From a checkpoint of a small mixture-of-experts model trained on Wikipedia: width 512, 463M tokens.
Below are experts of layer 5 (counted from 0) of a mixture-of-experts language model. Rows are named router (the router's row for the expert), up (a neuron's input weights, with its number), down (a neuron's output weights, with its number) and show model dimensions 384-447. Each number is 128 + 24 x the weight over its row's rms, rounded and kept within 0 to 255. Numbers have three digits each.
After each expert's rows: a language model's description of what the expert responds to. This comes from a sample of Wikipedia text that the model never trained on.

# expert 49
router:108142098154137119119137084164107094162106140128089115154128116110090122134152144159114108140119104166126144113128145133116188128152071100157075106126081103161102117139110133096112116092143105
up0:128133094114080069141100149106152104123166088174082134129142119095138104126104113125123141145150113129145139090128125102075146127135108157156143148123156115099173120112130127123130113088117164
down0:100168188134122130127114144139150127116107164108128134126149127154107155120143121108138102120158189091136140099138182116132154122138195160089118154093162167152109123160120145142149127108160158
up1:136160160123122101194140101133116145135068137093139146130118115146059123143123147164102140124115138139134168113153171116130109125140113133177099107124127131107110111148139111096130116111143117
down1:145136139127122169102132121148120120126116129116132124194130119164148127140126123117131088126104122144115159123103115112095141111185135102172114126107150083138090096147117111056115110127074159
up2:095140135148102143124151130134131122165116138106143143102127087114173098158144152125102103132153160114143135153101142107098100150142068168151134104150134105128107125098167158129106117109151082
down2:157102145086200206150145135157160123153140135134143163138138072140120138091127127095114129105119153113141115093119108139136117168078116151172164167133157126127114160150131105096117125084105110
up3:116139131134158148125147126165108118112127123148097102134116126138143175176144120128144093152146138130095126133114123099073149114113092115128127140133098135140147112145134157121122081101146099
down3:116134145134135148184114121146135107136135176139135170105129169141132103119097139174144149128155106131148154124128122105140136143158129112127117104101151124104115135122182095128177133140131166
up4:158132129109089122136125147130135149096121074150070126128126134122122109149135122153123098118106109140124102146109131181073127130130130116120115084136111154116131108129138164139152116088160165
down4:095117183164132134092131149135083050126135133133094104127166142134107077141135095114107103134121149085148119168120155170105168152131166127163096153097094171138144114128185121139144133117121192
up5:115117084135072122085094140154161180119120148119102093114117125110115133180127106127090129115091101104122122120121112118181119134125118122101110108112085134130124151120131102113139108106089107
down5:137095072102096109116153190082129144114147123092120133154114089065069120100117110139072134153119103120147173156154159107097132098131111131080172137084151140123112118142148080108150104101127144
up6:102090131141079092111088129143124185182141087108125112099145158155119119136151132158128100135132145136161099103137148142135132124143130126148111131113103136082167104135156118164073130136112086
down6:128110147126128134091157111122159169126140138099097136141149118128156094101132119138139111105139122143118109150114129128096116087090123071125183088110158096096145128138157171126143148151058100
up7:133167124113122142116162080129129155158111121126117157182139151140133119131142174096113109176124109130109132095149118120104136158162134125169135122097146145121098121154143157162151141174106143
down7:106097109119122148119145101136159101141146075111127132101112146125110085128114082140152130130138100116117144123129142152120090125183107089177114132154157148117110121143094163118135160149145117
up8:117081142182092119122140152090091098163157153118167107124114149119163164136141123109104145106134158125152127106134146153126125140132137182156104130118173124123134073153138100051131158118104114
down8:065155127109151099151115155127118112140124111112111121101111133107122151111136099107130139123140187156144139081106133144181113091120171140116138092155130136153120183126150105082182186111084120
up9:143103130143142104126136125142158115163101123127136145151103157143140107126164116111128135111131129141096156149124187102144159149098097116155137148162093115159104152147095130129141114116102119
down9:128117089159124113161130135120132122100135166135129155118110107114156150156174104079111106123128141116090160151113128139130156155130107147139097088115141117123133148122105087222126101171151125
up10:143152161139124151167104108127079135153115115164112111103122168088111107163149115152129114095112141087149157105162180137090155121123162133100119123148124105147142136157133098114141120125149132
down10:114124083117144179112139138153154111121135139161151160141127101085162136080143127161144116156129130109118107124194135107144154123144127137163170162107105124167129119100130156123108146152145119
up11:121165114150133138154146102124142104166137077138131158141120175132135118089130125136073179113173134141102090140127102098114127133150107100127135153131135073109081138092106138140112159166112118
down11:090128140106167142165103143126111147168144112129088073138121113103173120169085144124157139142157094149134093131154151104103133111123115119125155120150116174098104121136082108129127102117108119
What it handles: Transliterated non-English words

# expert 23
router:141178110123115161144150113160120173120103120184057096170133100103144113091152124132078115159096101131116136148103110105112136114119137145115109101114133134138051120155141117134136116109112123
up0:128182137154142104149128103131125112130128118136102130076152104108150143209075136133124144165107144139123097071120079155146139130117160104076076126159097167172124115140140123120147088133113119
down0:113120109090129139098112133105152131116131148132141169150108128101139155117093137153135152156130135113128144092115127145107118144114118143112120068101128144139092116119143166138123131110099135
up1:135110136095135111075118122157126079141122136114116139114122125122123195125170128107110152146105155114099180139160109146121103114154143134119109150116186133095123119138145112120130089107123131
down1:121157089093098120138114098123154111141101164146127148128194165114134111085130126116138125130144139125103119102163118138178137107114161125154127128157126163148124166145118116100137191138069156
up2:131112092136136126120147110140150104146131100081070117103162112149138111113122159110102100164108129085169154087140151161144133132105105143125110138129149132104125123145093107176112140135107081
down2:133107100130113140140124114124150132137075137151082140119089094120138131128137123150103150127120156156172131114129088132114127114131095111138122140155105152127140181125095129137124128119130160
up3:139164153093138141165110154135134093148136177125145089170113142085105148145146113131133146142150094153122067147144125103138161115105153112097138133151128128119148096136153102099089111120133119
down3:132168129104149110161128159157164114159093162140099113159148140164128143140142115166124142113135135108158118138120108103145156113117148142137159132132118147159146120169159108120132098140153122
up4:149106124118111119093184083102117153110123124090115101130114163138141135108138078168121140116136102095085135175115120155085092134173146100139150143144082090183126094143145120143153138170171118
down4:122114089163160141102123112162110142088150130095108144107110128153140105099156127158100112121123105112126128164172109125113110143110112107115101116099149083125168133102163112109124138108135191
up5:156189109145143096114122071133083169143138100164119103163124112125143141177117128128096145133129161110122136139115156174144143120157123128121121077140069147124150123147104124133119125126094156
down5:136114118102101093104156094130140165108070082107146133166144115155122088130116122098105082163156117139123159105155150106113162165112085086193146112148128118149141171115118107127100131131124126
up6:104119140129139138147130143138157123090125112070073116150095131124102138120106105149125144118144079120133103133076161101119148139127130104113136141127119103153145138169159147143145126137138153
down6:071097133118153138110141132150125111120116153128113117110117109152111124094159092119105142126142116125117130141147152148114127138184156132114120082054123127141125105149120101156140130096140109
up7:101135132121114127109126150119104138141099091179131098109114105113148133121118139124094126113076102104123071135127124127159119145127187133147149154146116132138080118126148089135116144110160105
down7:152135146144126130134142136121104127145150077118136153117141150090156172088137154144128133145127106102095131172131113139112107147105145132109146128160172130113123116069133126144182087127080149
up8:139164123115125138115156101088120112119123135122120067167133097109163154148113116131134111105099146092161124087140199094108119132111139167133157151152127130111104153094146166054179147132147101
down8:111170145117133085166117119151148122150102104146121108127126120093129128122147142134146140145143132080132125123113107137120096164131136158146156142140122121164125171146132118134143157141117116
up9:125121122117118148138129081141138145143113141100146137157107120110177117120138137101145058130131131106128107124115154182111084132147156167157123116069146143183129111108088125150111119111123097
down9:105147102145163132128147137124168135150170163126165110120135124119108093158120120115131099070153186148109104136124126117077053142140105139156086107107123171119129121139146126093119181141159113
up10:119148139154147130128075155102106132160169128161182151118128169116169109129110126102167159163124127116139109127148126104142084163131084119139149120116157147125137135102126107106133123114184128
down10:139123138163072144149131083135104128170117128135119130159112118132124159124172162124070122108089167123088113140140132140130141172103180111112130140121109145108107132119132164143150126115116142
up11:106124096173092127107146135154111121116126099118099134153098117120146143076121113185129156099161165119141161141159129136111130151143150130155125178139089146095087095113114177131171117103121133
down11:113171120085150127130142114095120132136114148099155153134153145100112135149138170094160134128095118115130179119131136112146170183083156149156134095106141110146139114089136125163124142130133133
What it handles: Clause-joining punctuation

# expert 14
router:147144164171131126146095120132130108094124106096086126154105099139123118142127199145151120143091136134103104133178136134132123101130089132131131132121093126147143128155130112088111078148149160
up0:116142121149117133139070126144141144179134111149120135118135137115127128126140137117146156093135146120134141153152125129124106167139124165118088114108087160160076145146127096131116146136150127
down0:134156179082138113145170107088125179114105087114112116153131107118130139139142136162139154151124132129149145147125127147134139170118081090104123135125123145112172128148172144112151081144082134
up1:099145138176135070141108183111154154135139097122114107164146165126115147141105097123172098119113069133099118117185137166132125145074134144101135105147165143156111173134130108153104148090128119
down1:124128138121110110097151108160140118140181078123057104136105133075141102101120119141143116130133103096133137137068115084064129161115148107128127131113094120135127135139119145145124134130143113
up2:139132126137102116139124106110141150167133142152100112130117193139109173119154132072134141126159110111097135096154071148122120118127131134173122145093098133129054105161086144099131166122104133
down2:101107109118104112152145092121140135137141153122135127100143150120171129100075113130176168132147127134137078108132125114140128121115122106173107123136153121093148150141153150187150105143120136
up3:120134136123095116145144123135137126128107092126161110137115163159148109165093110122124163141147132163179106096098110102135146120111106090141127150094096103130188067163151173115136084136131093
down3:086160116106143120113108155186143134057145152132103137122108120119080087140150132156094158144134138095093174154109140111100135162148123113121138121107097166129153139182154098174130117144163089
up4:141135179150103138154151115128139139132115101132134101145137089184118128151101108113098120099163142137139111139185123134110125137112107151131092118118127147114176145135100129119118144107079172
down4:099078135168122124116128160144121130127118170105130158138138135106114153104175124154131126145117074063157150076155125129096132151127152122146119158089144131140124123131147150145119164121109141
up5:162122136141134101138147125117146103131128134147090092132113179153147170120123143132107110155146092101137106136130106155111091120108113144112160142150145157096095121129083141160140143110119135
down5:137086105190138113130139125125126113085094105118149132115149089156112115121143131124139120153158165076115129135082105120157124115087140177111139094185098143147089153132142138178132148086136142
up6:104124105126111151132111090116156116134123122114128136141118133153116161107141141111118104109120155151119114116142115169189131143157167114142075155183107130110092133121128096102162143129138084
down6:138153140165087124105162141110137161086185121110087096124110102125155045161106147120120119115115103117088171104132108087124142129127170125127123137096129129117152149141143141132063128168137106
up7:154123092141158144123110151073106124174078045125140114100112093108097129108131131096118180113116149146116105093193127103144139147131106148149155075131118109159121150146135104115131121144157071
down7:178117165104137121135131128087159157121107120157121155152116134131136163116125113111125168154095143154124127131116101132132087100110150140131152133132117141145177126131114124103141133138119121
up8:176154145104106164123126148122148131105151096110158092117141085065174128112112155111084142117094126105118108162188110145100140103111129120144109174144159146141175172121143123155108133161102145
down8:108116133122145129131148100101139128107107157155082154129096136132142128103125159126097070118147129110101146097133115088157119131095111094125132123141152142124110109112158097133108100153126118
up9:105098095132169147129151134122142111119162135122136150149091129108137121131098124089142121124131126106159114144193116104080142102117144124121150126095117146145182137090143114149152151116113126
down9:125139150157118139130121065163109151125177115092137141138122128143121110130155103173162124134151126135124094158132114125133089145142104132114127105088083161135105129155136105138119109152089127
up10:114142162164143148149133073131119111150169115139103176153081130124146150133143146072125110127076101190110115146131104117128113129131114097154091116125103141131139125115131124124152118108133081
down10:136150111126144149078125119101116148127124127134156109120144117118111129116119090145140127104140153061095155164082084136130117096165131138103110148150144133154068150105127167157140149115153140
up11:139069096100118120106135128162107167162140128124102121169144129134115095116120178069082111168125125128098132086172156120157140123115121113141116107114125148144095127142140116142116092143164095
down11:077183114142126159130103163153110110099154149124121111065120141120120191127091145118182130118152110161115108113109083149172144122126141101135151163140162141167162100132110082112117128159137123
What it handles: Name and foreign-script pieces

# expert 63
router:138098135176066138172147133128136115117112082136091115143124139096144105094150108097080119159126100113105110101162137111122093133161106126092126141111157090103126149099122136146122124065107132
up0:134106122105153160100130201148146116130129112153105157143097161096118121151096070163066130114142146126114122092105189111117140132132144169154093132109117112143099157157167112121125142101130134
down0:115126088144132113150131117142131146157166148113140141134174084141116129128105156138131083127120155163128135125136090127156152118120160128149129146137154125146144115143089084156152138191108125
up1:105136078137146110170127127126137125124144090126103104112151114124124110106123136163140111104120120119114169181142080152149076132162111142194148140151130141144150105109140171188171096126110147
down1:109148135135139118110113129114145159143120141101122097158141106108116069095125111157091134157124174140140118148139135118114158111136097107119090156125149133138113113115136146129122079142191096
up2:127115112147147110122117116119111150136132138138118134089154080138090083166102130148094144102152125151114147173108136119163156165129147119090099162115092196140111133123126153141129117154132088
down2:115138086104145123129168194166135186129134127094079133143076169121175151113103150088104117155145095104127133109127142120159160150138117163129140095153147116079149104132144114100121103168153102
up3:126131111059125101103067176165140180157147132126106167131143149127145099118106104133134123102144117151118117154134116156190142112168106161131138131158161096129155167153135136137165139143149095
down3:124130103140155133140137111117132129140136118142119123132112121174135150180081084105146114169156131138137137151174119110138125135129105137123125136167150102124093109140114106142154152137134123
up4:092160140121079155149123128112150124163097061121148105150163173122157129118101124158133119096130077151102117126151087105130087170177142109092114128146166121143132143160127128097142124109107123
down4:122145124141132130132114142100153140165125105126154125089139119150118139194099134129138121130115123114108152106141127079125142096166159160116093144140129108136148119102172115136110134078089107
up5:154145117167133104101150156117116090137138114081106119150126132113107174097138114105130160182154071099138124095128113140097123132135112144137131138119111175154143173143145156121119167128131148
down5:113117151169132141156114098124126131106160136146160153098121151126099139115152089117163110153111140116124131093109153109160076115169076098097071133121135154123153128137099110099118177124135121
up6:134110138137105186126139096115094088098127094082128150155112133150133099110127139117099148091105129109167113153106139123133141135138164099126080133118132133100133105140122102104158117086131109
down6:125084120110107145097109117143108122113117156088147130101132116114091110149155159137097119089149141141152115159139134093136167135145125147109062109180113079145106128170122116101173089143090135
up7:156121122132102125163124107105081112117144096152124127129121154103147113132177160120106144099073093124109110143120115146118109150092107128134184124137125104157131143087104156110113150098125091
down7:116097145103145108075150152112117159170113129136150117129123107147094124131114137150127175131158172172142139131090141090124150116127122168115120132092116126138101132094124111176132110109165131
up8:109128121106102129093160112115138103133096145118127113148091109109134135112111158109157103093160134102138124113128111156143152138097122111142156145136110168178126156111088161121158178132119117
down8:147137129089151182152126135190142103122128114157145146127160155108109106129163128137124140091147150122148162086111155099151107129089125123169148102160084113172100115130125130138124147156075130
up9:147179117147110146137113097128122139112105111160131138146138138122117105133152163120106126126162121140130143072163128137144111092128155121147153128134095103111100096088105074117133103154109142
down9:134153117173129133117153120139179138111104127147152106145104146132138114101116101146119135111121149124144107077130163118173153116108109129114130131117143130119077174077121118132145142161093099
up10:117147204129132141143118114173148139147126075120097059107155088155126144131141083106091128163137145111118167139140145144132187143159167130132109121112131154146149120110120134156146130127133164
down10:143135136109116128163108162161113152114102125118121124117128147136094094123111100097125196109111128148120108119106186088150141105116072152157166149148153107129145121145103139164157170154091091
up11:128125154114133102152096098124142173111175112099128101105148105101145161136088104143152134116121124108113127168100109142156094155119112083136135147129156137121118149159095152138106150153133156
down11:128092113131155142134087078161116158138143145105114094114125118090127115127089125184125135145154170126163147166146138120150187109132111126138122104138152120109130127135082093126159146124148138
What it handles: Government and institution words

# expert 37
router:113122142135162121151101148146118163077073147139085120140155156149101139173140146147094121125130100118119138178124129107111132134132086126198120155144117092140100114170116143121088130128150125
up0:150106116130146097144132139125149142090109123121124136158119109143111101123154144087119087129178125140139158117145145125078127121177131092142133173134116111137116133103136087084152103114094134
down0:146135137151164090128113133095092137146118160115161156131104100180104112124083141150117105130133085152140143090087111120124143110145148118170112166159102100110120151140190127091166129117139146
up1:132147151181141130150127167130108153156139110156143145160119104138150133158126154099139152128161132122093151166168179113126135126151109176127164148135166138123085159154106138109086115126117121
down1:154161113142126120123117139103141128128093173154093096114139153167119097137143121116105116098139125196149127151137154174142125159131171133115122127133141092166162148146132101132161115181135147
up2:119129144130131073167107119135152138163104142090100117103139143118122158143170128097167130128172144147151090111157146150107102109176127137140117154102131114144118097142149103118110119120116141
down2:109139132151098132127148116097117120159132153094106113123151151106132182145093153153149142100150160137124123140108173129099145154137126106116139130150150123149175124138177116159127131135103136
up3:133115113126122143121119120129119104073102120119115095126159115097170138171079131146174108120109104110081127144111138127132138127088122115141102144097119144117160148132150132111110145106166113
down3:079117101117153138157152171128148147140121091059081130179111109133120165104084136175120132127135146088170153145129125139128107122160121152133150113149139136095120160124128136149115119136147100
up4:117095151109115163072136091119145121099134126141114147097124121134138133120131110142133143146144104113081166171153119111120168104116076095158129102144119150100145091137132080158142184118144161
down4:124153107123137098126097139154187107135177097149098128081079137110097137162124095123111138156137153105148138142147159152191127133118124121142112091110133139136138125111148106142118101109120111
up5:132151084120164145118124117112137110139084116127135155138086165103154106105153145106099138147089156131134127148168109153132130128152150101124085129145136123111112133136149133126104105118141139
down5:181130116135108171120114121127105143131141115161168162167074153112131134129129117121127142137139117112179159137130125167116131107108146140134164165132126076147145149107144119151143114157156148
up6:144118124107123123147083134127122149165100132125111107152134105141160140130086123165127153159161134158138123125114117148100139132077111091137161177123090139119106131123139169176138165130140135
down6:138109071112129120152070157179151167138118136163150124184121179161120101145142144120146152137104108160105138155096129127133151124147111165142132102160096086136097110147149139145133149088125117
up7:102089188136138130145132112057147142141161144135142146126133167130120137166132137128107127138161112148115148073120107104107067167166133120131112141153120159116113141148148123161126128165127107
down7:125180143120172107125127083086098139153098122144109110112140115104137126102158147136142126120119112119160105155139097149163153140078193113125082163122163112139105138134118070125170140125158119
up8:141114139138126164138120112130139144103097188089101135130090109158130143183123145093109156103133093083123131147168144118136153140070142147118122172106119127182148118127131139141114093156138125
down8:086101122116132152145108144162099113112089147113113190119104114127134146073140104127113151143135161163126151142125136083125148110144108157143148174116147134128128133136109099144123151125131110
up9:126133133132144133081113089138118154149136088115097109116148139120128173126137097138087121143144149120116143103125150152108124121138101077146148113143085125137140177106130109110113079125063129
down9:163124113131165081123104092152128143117121155107085076121140123100119123142115115134168131163110128142129158102161096164084091073170138165116122119120104130151164170142125144120114156156107098
up10:143134128139089123109139131115171129102102140091115115133117157114147109153108117135122123109149148131112124114115114122094141149122120148171118166111151137139148132166124167137108133144110147
down10:090155132115145112080094168109117132158134112120130154135139142092128148154122116082136139114106141151096138118098130147137135170128152081181116133121122145121152125119130143159089134154138146
up11:157126168131065105091095129121140187127146140144124122120161088116113125102120124095102129106118105160115153155138116134144127127128179131113123124154125138136112105144134138119115128126121149
down11:164130126114166131100124144138093107098144127118176115098167075093123142153114143119154149143121177117176131146142125119134105079187130139102112125114117122106118132161154141126102130097144139
What it handles: Foreign personal-name fragments

# expert 57
router:134137136128092130100119099152086114146123169135124121176099077165150096084114165116089127113145121142092152116164121164087141110107093149147095138100054169107076125127121113124125125118132102
up0:081152137124084122138095133109125122135135135174133148140155135140141145112128140164136136128122145118129116100153103086104062088140146105102141142107143157100145100149167128135133132091131128
down0:117097115108112161119164158126127102109128151130150119154133102107139140108135155168138126091145095118157129111101105136155181117108090151138071111100124143121184120098114088128091135147140143
up1:115130168118153128132125118092128126100141141144096111136140163093066116139095176134095094156146109137132122156145130119126163156161120104132131142153114155152145163166164126119125130110143126
down1:112112118155119085128130110118168086148091151098134087126125083092095156140110135170131142120108137080159077146135142152111132116115152072082148110109136132143095114101133126115105115160097133
up2:112094137137100106115115106113129144082142162126105109126121148163116091101141117159151144132122097160109125098126147102144129122115174136138154136160102116133140092131093130158157136111142116
down2:116128118145129076154126121121147130131176181134103150181128112125164139126120168163169093080098106128129120131150148168126084167157106110119131108167165131117119150136111121177132134118098122
up3:130177138133112162117140111130119131144077128138109108130136106126155100119107150113111123119133176132151113116137126134111157110089114134149110154147111143111126121151078092132119111172157097
down3:151139106112130112163106143107108105133103091134147082105121092122138144127150126126124146131111065133133159127145153119064114140147127152159130116153106125142158140109135106151170159125122107
up4:099111131124134110164121101141121111122121119127087161114162184120176138088091087108115096150173130153147144162152139127117126096117158115169111156153122155115126142115145115112148111098126125
down4:193134136095144119122140117148139162151145153149100112125101136113132125111086107188102126127133132139093158163126106143096112153169154132121102103157149092108121143117112114126153132119100118
up5:116157140113132097096113107115136127170149158156131105159105133128149164122136154166140132138158145141166105088147120098137137135114123121105105126083100114107143100125121197138118136169129105
down5:127095122131132132105086141131142107113129155099109150114118113122115106095108111119096121134134151110123169113125119115121098144113134131125099143162142146146130181086132124098153099132115144
up6:151144127107119123085096129158123128136143142134158144100120142135094089137106152110156114170152152115121125150106122183120167171148146147155079092126119134173122072163095088142144139163106098
down6:101128170103098124124125138097113102123134095139089117121159100076165098145154157119138136073129127128119103109115154150132137128123098128155113112128129125135084138088119110085135114155131112
up7:089111114082161110096070138150149121117121095117133111151148123145133123114109096166150178141134095103140130146144146123111174114124159121097152146139148123138147125098153147149108102084152100
down7:155119137121135101118117141090087176111138126148114138120134097150132120132100149153132129100139114156129131121112123127137102111109112123083154145114103157101105137141149112128140126144153126
up8:130172085125127107159152141136158131106102106115132125111131137129154086153119149123111132113102108139102115136146084101115094124097123113119117131133129076156140137101090129154094119130115081
down8:137146158137096143167152135110098134130138135130139123077091103070107127101184123148131097111118147132130112142108156137136072143129155142158102089122110111145124153130075183126147158169149079
up9:110134133138160102130106136140179131103168137143183136152162126110079150144121137154113131128164079122165113151101137083131121107126143098106109125110144103141153126105163119149102133129166143
down9:114129088166142161137126113157169121115097103094103137119137127146069143158158157179146133153155156109095154075142165104111100093156127153103117113113097089156142131132136116111152154138102109
up10:140137153153142119109108143108131137131122132113195109121138097146122102151076096122169144120130150126108093121109117118101083166167135137181126139103133154098138124123132121110143117118125127
down10:129142146128093122125148109138123142136134085113114116165118105099126107130123122115109151130131137115126154158107112124160144167136111125145116073150168150121117141166119090127099133160111093
up11:149146140152143118115134104102114120100148131141091105104155107151117080123159100122159154102150126143125131128146137167084076089117119135111156129079130137110124146094102151139144104091164143
down11:122104126156100119130126135136133135162130181139155178144104155111137136128107161098154138128126175136138124116121125152114126131123106139156128125146099126134175170163125144155147137134122103
What it handles: Title words, foreign text

# expert 0
router:169123131126107131135136097129138116105113120146097119161130104135134103082136127152109115122142072125103196081166134103139154106127145093142141088137101139155082078121085085140101128097139117
up0:100127115134088126140152100130098138133090107156093128126128070100133138086142135112122113097140188091129139123123129117126133112135117119116097143116066177142152137066097077097118118123098133
down0:098120114092145108117141116123146090138114116101107106138140121107169155113124142112109109158156115139145130166063150133104109147148189105116077119129126135112155112096107130124129197067184145
up1:117139072096126130128094116151136140114158129163120171109087168084132132114161160118107076133134100157098106183141080144154103140158090191109146162133114142113141087140120148135133101154101134
down1:125095104070141139137124134149137159115150165118079134147117175118108128132116113183147159154149103139090112134080153127158108116076125190081108108163203152079110130101136113119151131161120101
up2:128165111183088093107129112118127110123155131121115118104137131172128139123132118086149119140121091134122115116110140148168085129148132145154118131087082171133130124123155117154139130119158105
down2:124073125170136069113152147130098138135130101133137105116118147109137090145112139140097108166113142129138132116127098151122137107116119132143109182135139137153155117092152159117112157124120097
up3:120128134102136139113127120151128125150115089140129104101101083108160149140106123147137133129131162109138068170123120159117149154087126110088129161130145113104161159125152158151125110118143167
down3:125128088114135120148113145163106115142083101101120139115132110072157173142064091156134148127146084185105119117138112106109139094132128135109116083125155142103129161135149133145141106131118141
up4:136101128087110113106162152083131158103149124106098141145103123128156110113159120086103100108122131146162131112116128128138100148126159121193169093112103126144129109146124136123088125136126116
down4:151100154177061061130110166128156087105094087101112099101126183140165147151139123112145136093157169133155142114120151110117163125109182162156155111091174154072103113157125134122148096116099118
up5:123075138132085136129106133122128132141141147167112126123131137100110088155142112122136120158135134104107129131098110136115099119136074106123129151136099087163164152157102126128129169118109148
down5:149101125134148116142156135095140122087112133097171099117172139089120108143125114144127106090177091131144165091124140142128115093161126120176148115135154160125139179094124097093129142158106105
up6:135148150149068149144112171103112104157140108095133130120142105103147148156139105096135114115099087151118140140072148167127094087127088127129111076113133116128138148125101180128167110114159161
down6:134114125117096154098130141087140097168109160085118151072136080124098079122131129134116128126153106190166144161135109158126118156142127120108136140170133158132136101200165136111116133117143148
up7:111125123102090075136121165137115139171135066175112157128142122110140136111096143143137134142158112171101149139129095091093127175078111118113139100108086080105141140158100140134108095145099149
down7:191100089161150088152155113100136099129105093117077180128132123131119146098150100174144134128148129111152132126125169098067095140122144107156129145134133143115145129153140103145118171114153142
up8:158122106141121077111136081128158119128151138169110099113131114135103162138137138125116114084126144124093116100124107142134142102132101088131160100133136125142125162148100095119156139107113122
down8:098168111128162143120113150122150114150150160137109095107135099076106137158103108141133138145157124141109151105105126116157120147167072144126115088150137071101118133130166098140155134152155122
up9:102137186123128149144137116117176111138141120133111115118111136116154129135136125126106090119111074129147100143135128144137151138131120139146117091138134141108138153144176121137143115083104121
down9:127113136070124165124108086138148101128127130112087101123107189123152151083123143136125090125155147138147131118111132106085113130090191136151145085118138137122103176125162130122112152123108108
up10:154105157085090103119104131119149126141121161168125137173141164087108109120112177091114095155113140127184200151099152135134154111124109131155133129153135148153111130113126116079104121119089143
down10:115131082108119112097139141126132076104104154116128173100110111122105136074142147121124141148068158122117108125134163187113164134145108162105118159169140101081120101139157105081130118143096105
up11:075110149121105151100140085154141130155139160124090138137121141126139162121172110139110135123114143122147143134160141120141126136107096101167108153146080163156155112152141117119103137105089114
down11:141104119097131085113097105132143168126122149134143161129141116127110133121168143112128094162096099118123145129152129100127146131091126170164128159140126105106141172132148108109171143109147113
What it handles: Latinate word-initial prefixes

# expert 8
router:097160121145116083165107123143119139153137114136126103115125106119112117092195127121098128158159106110137120119131144144130103124126143161135113146105121113119124136131118135151127139101131133
up0:106142087142112118157086115116174148127146137125118169116111106160151118129135104147105114125139127161147166118164119128095113104118166091149121106125114116096151142133120153145149130101134114
down0:099136108131119139148147120139093072134132153090151132124114130182181115134122148138150129097098172113128158101141133127162140098139134166137118118140118108130126117167148136109146171134093076
up1:117106142126100139097115095166134106123158193131106120065124108096146106146108143144118150135110140172088147121091100158114086151132139104061151120160116120169131113110118143140124121136131126
down1:144087110116098090109133109132127160148114121111146143131134147095120080149123136076143147096112116114115166128109127163135103111139100100123162094152196143144132113131144180092112183126133114
up2:144145158109110113109145103074120130126133111154099150105102129130135141125108111110107135140125076146112132130181110077129151102131117130114108140143114126130111110142131164108096102146142136
down2:123147071096116136146190080157102141118120105131135144101129130140125137125091138115139125108138142144107143111122158116143146102095133157121102128153127098123094160135117133101120138129122113
up3:127142133102147121099141149151135138120159137164143165117145094165103111155160162137170106134142089160168124137136148115150145100141161106137138134097136135153121143114105124106130139097146117
down3:109159131105100147177099118141153143136065127150142153109155116118169104123117151133145169106133123136134134119144132114092142127105136117106129120134086126119099124135133104117094177102095131
up4:155098099133109109146148133102142137107144126109105155149099183119141102129158133061128142162134178182118146048153128161169099117126115142101121131087134109079134121149119158077116145132135129
down4:118166166104122140122128144130178138164140168098151110088126110110132154107134098127127105146150120121142092136069095143116159138115144115143119113143116143123129111123131119064119142139126146
up5:122148145170134128139100122155149110139147062122174155115066116129104128105127081164129155145156137155148119091120112096134125116078167146123155097123134145162122147107144128144143142181125127
down5:117110142127140121148127144121126150180122080138106098128135142143155107136118141166109120143080132121105146130139114159192157143116126113149144110112086123110132153118142122109108112174124155
up6:132114104157084099136144128122128112124136103141122125118163133101110165164057120093129123126185089131121129126134165157158142096120122130112108198116095111126128146118114147127144129131102159
down6:089138081124110076142093146125153113147122161154158116088143102119151197114117108109148131144157154124132107139120160123157129135144130148164129131107165135178120133123101133160152141139080056
up7:070139150105112120143084142147114087130124139097147121128140136106138135140127140176139079157137096152115120140141148153136106103103116089133130145170069151134083142126103098140141101145122102
down7:146118131114144152133088090102095136115109095125120102148139115084131184114131098113140153121112130130182142132113097125137122185085194112138159126152148123119131113147165131089141113161121114
up8:116129105137154115142105131101117134141134085089123067119129142122131104149178118120175105128127153112126131099140154128122121195138162110141102108093133139112098128169133109123125118125095114
down8:088151102126108113153146161170164163129119131093081154124114141109167118134121113117143083155175120156094137122141161178133121153117097142132113187100158150123107162170140125122119149137186115
up9:153140130116142075131121109134075115165151100150109106121113169088136121157133149117132138119134119128084107110133134097135140138169115124178161111114139146140127123117118143150102137115117130
down9:111105129114140130127141088146114096167163102177129144155130164119109134128119139131108170115173140136124124121076123151113086171087169097132133082106154154140123133160147126137146135096151146
up10:119147182100140195103159144141128155161152107093123110115129099092125112139120105166127162117151093122157142119152111146099129148098159079130145145121138111119133120126116154142110134098150133
down10:151132106044159159135079152123149137154109123135121053108117105137116118183126102140107149140134129153118102129165125162117116107182125104163138161125130147139086064174091121158086102157170123
up11:073126132144109140123138135088124145104143152143113141130142138136116125127105099083148149173114072128094133129128122081107110116119134150138099141153086134156061138112140155157116081103110103
down11:141135122139109138093120140133088118120149151110161135118097119186112114155128131155138162158125145097164154110124121142092123111125144133133098146130181115141126142156130119156115157137139059
What it handles: Cited sources and people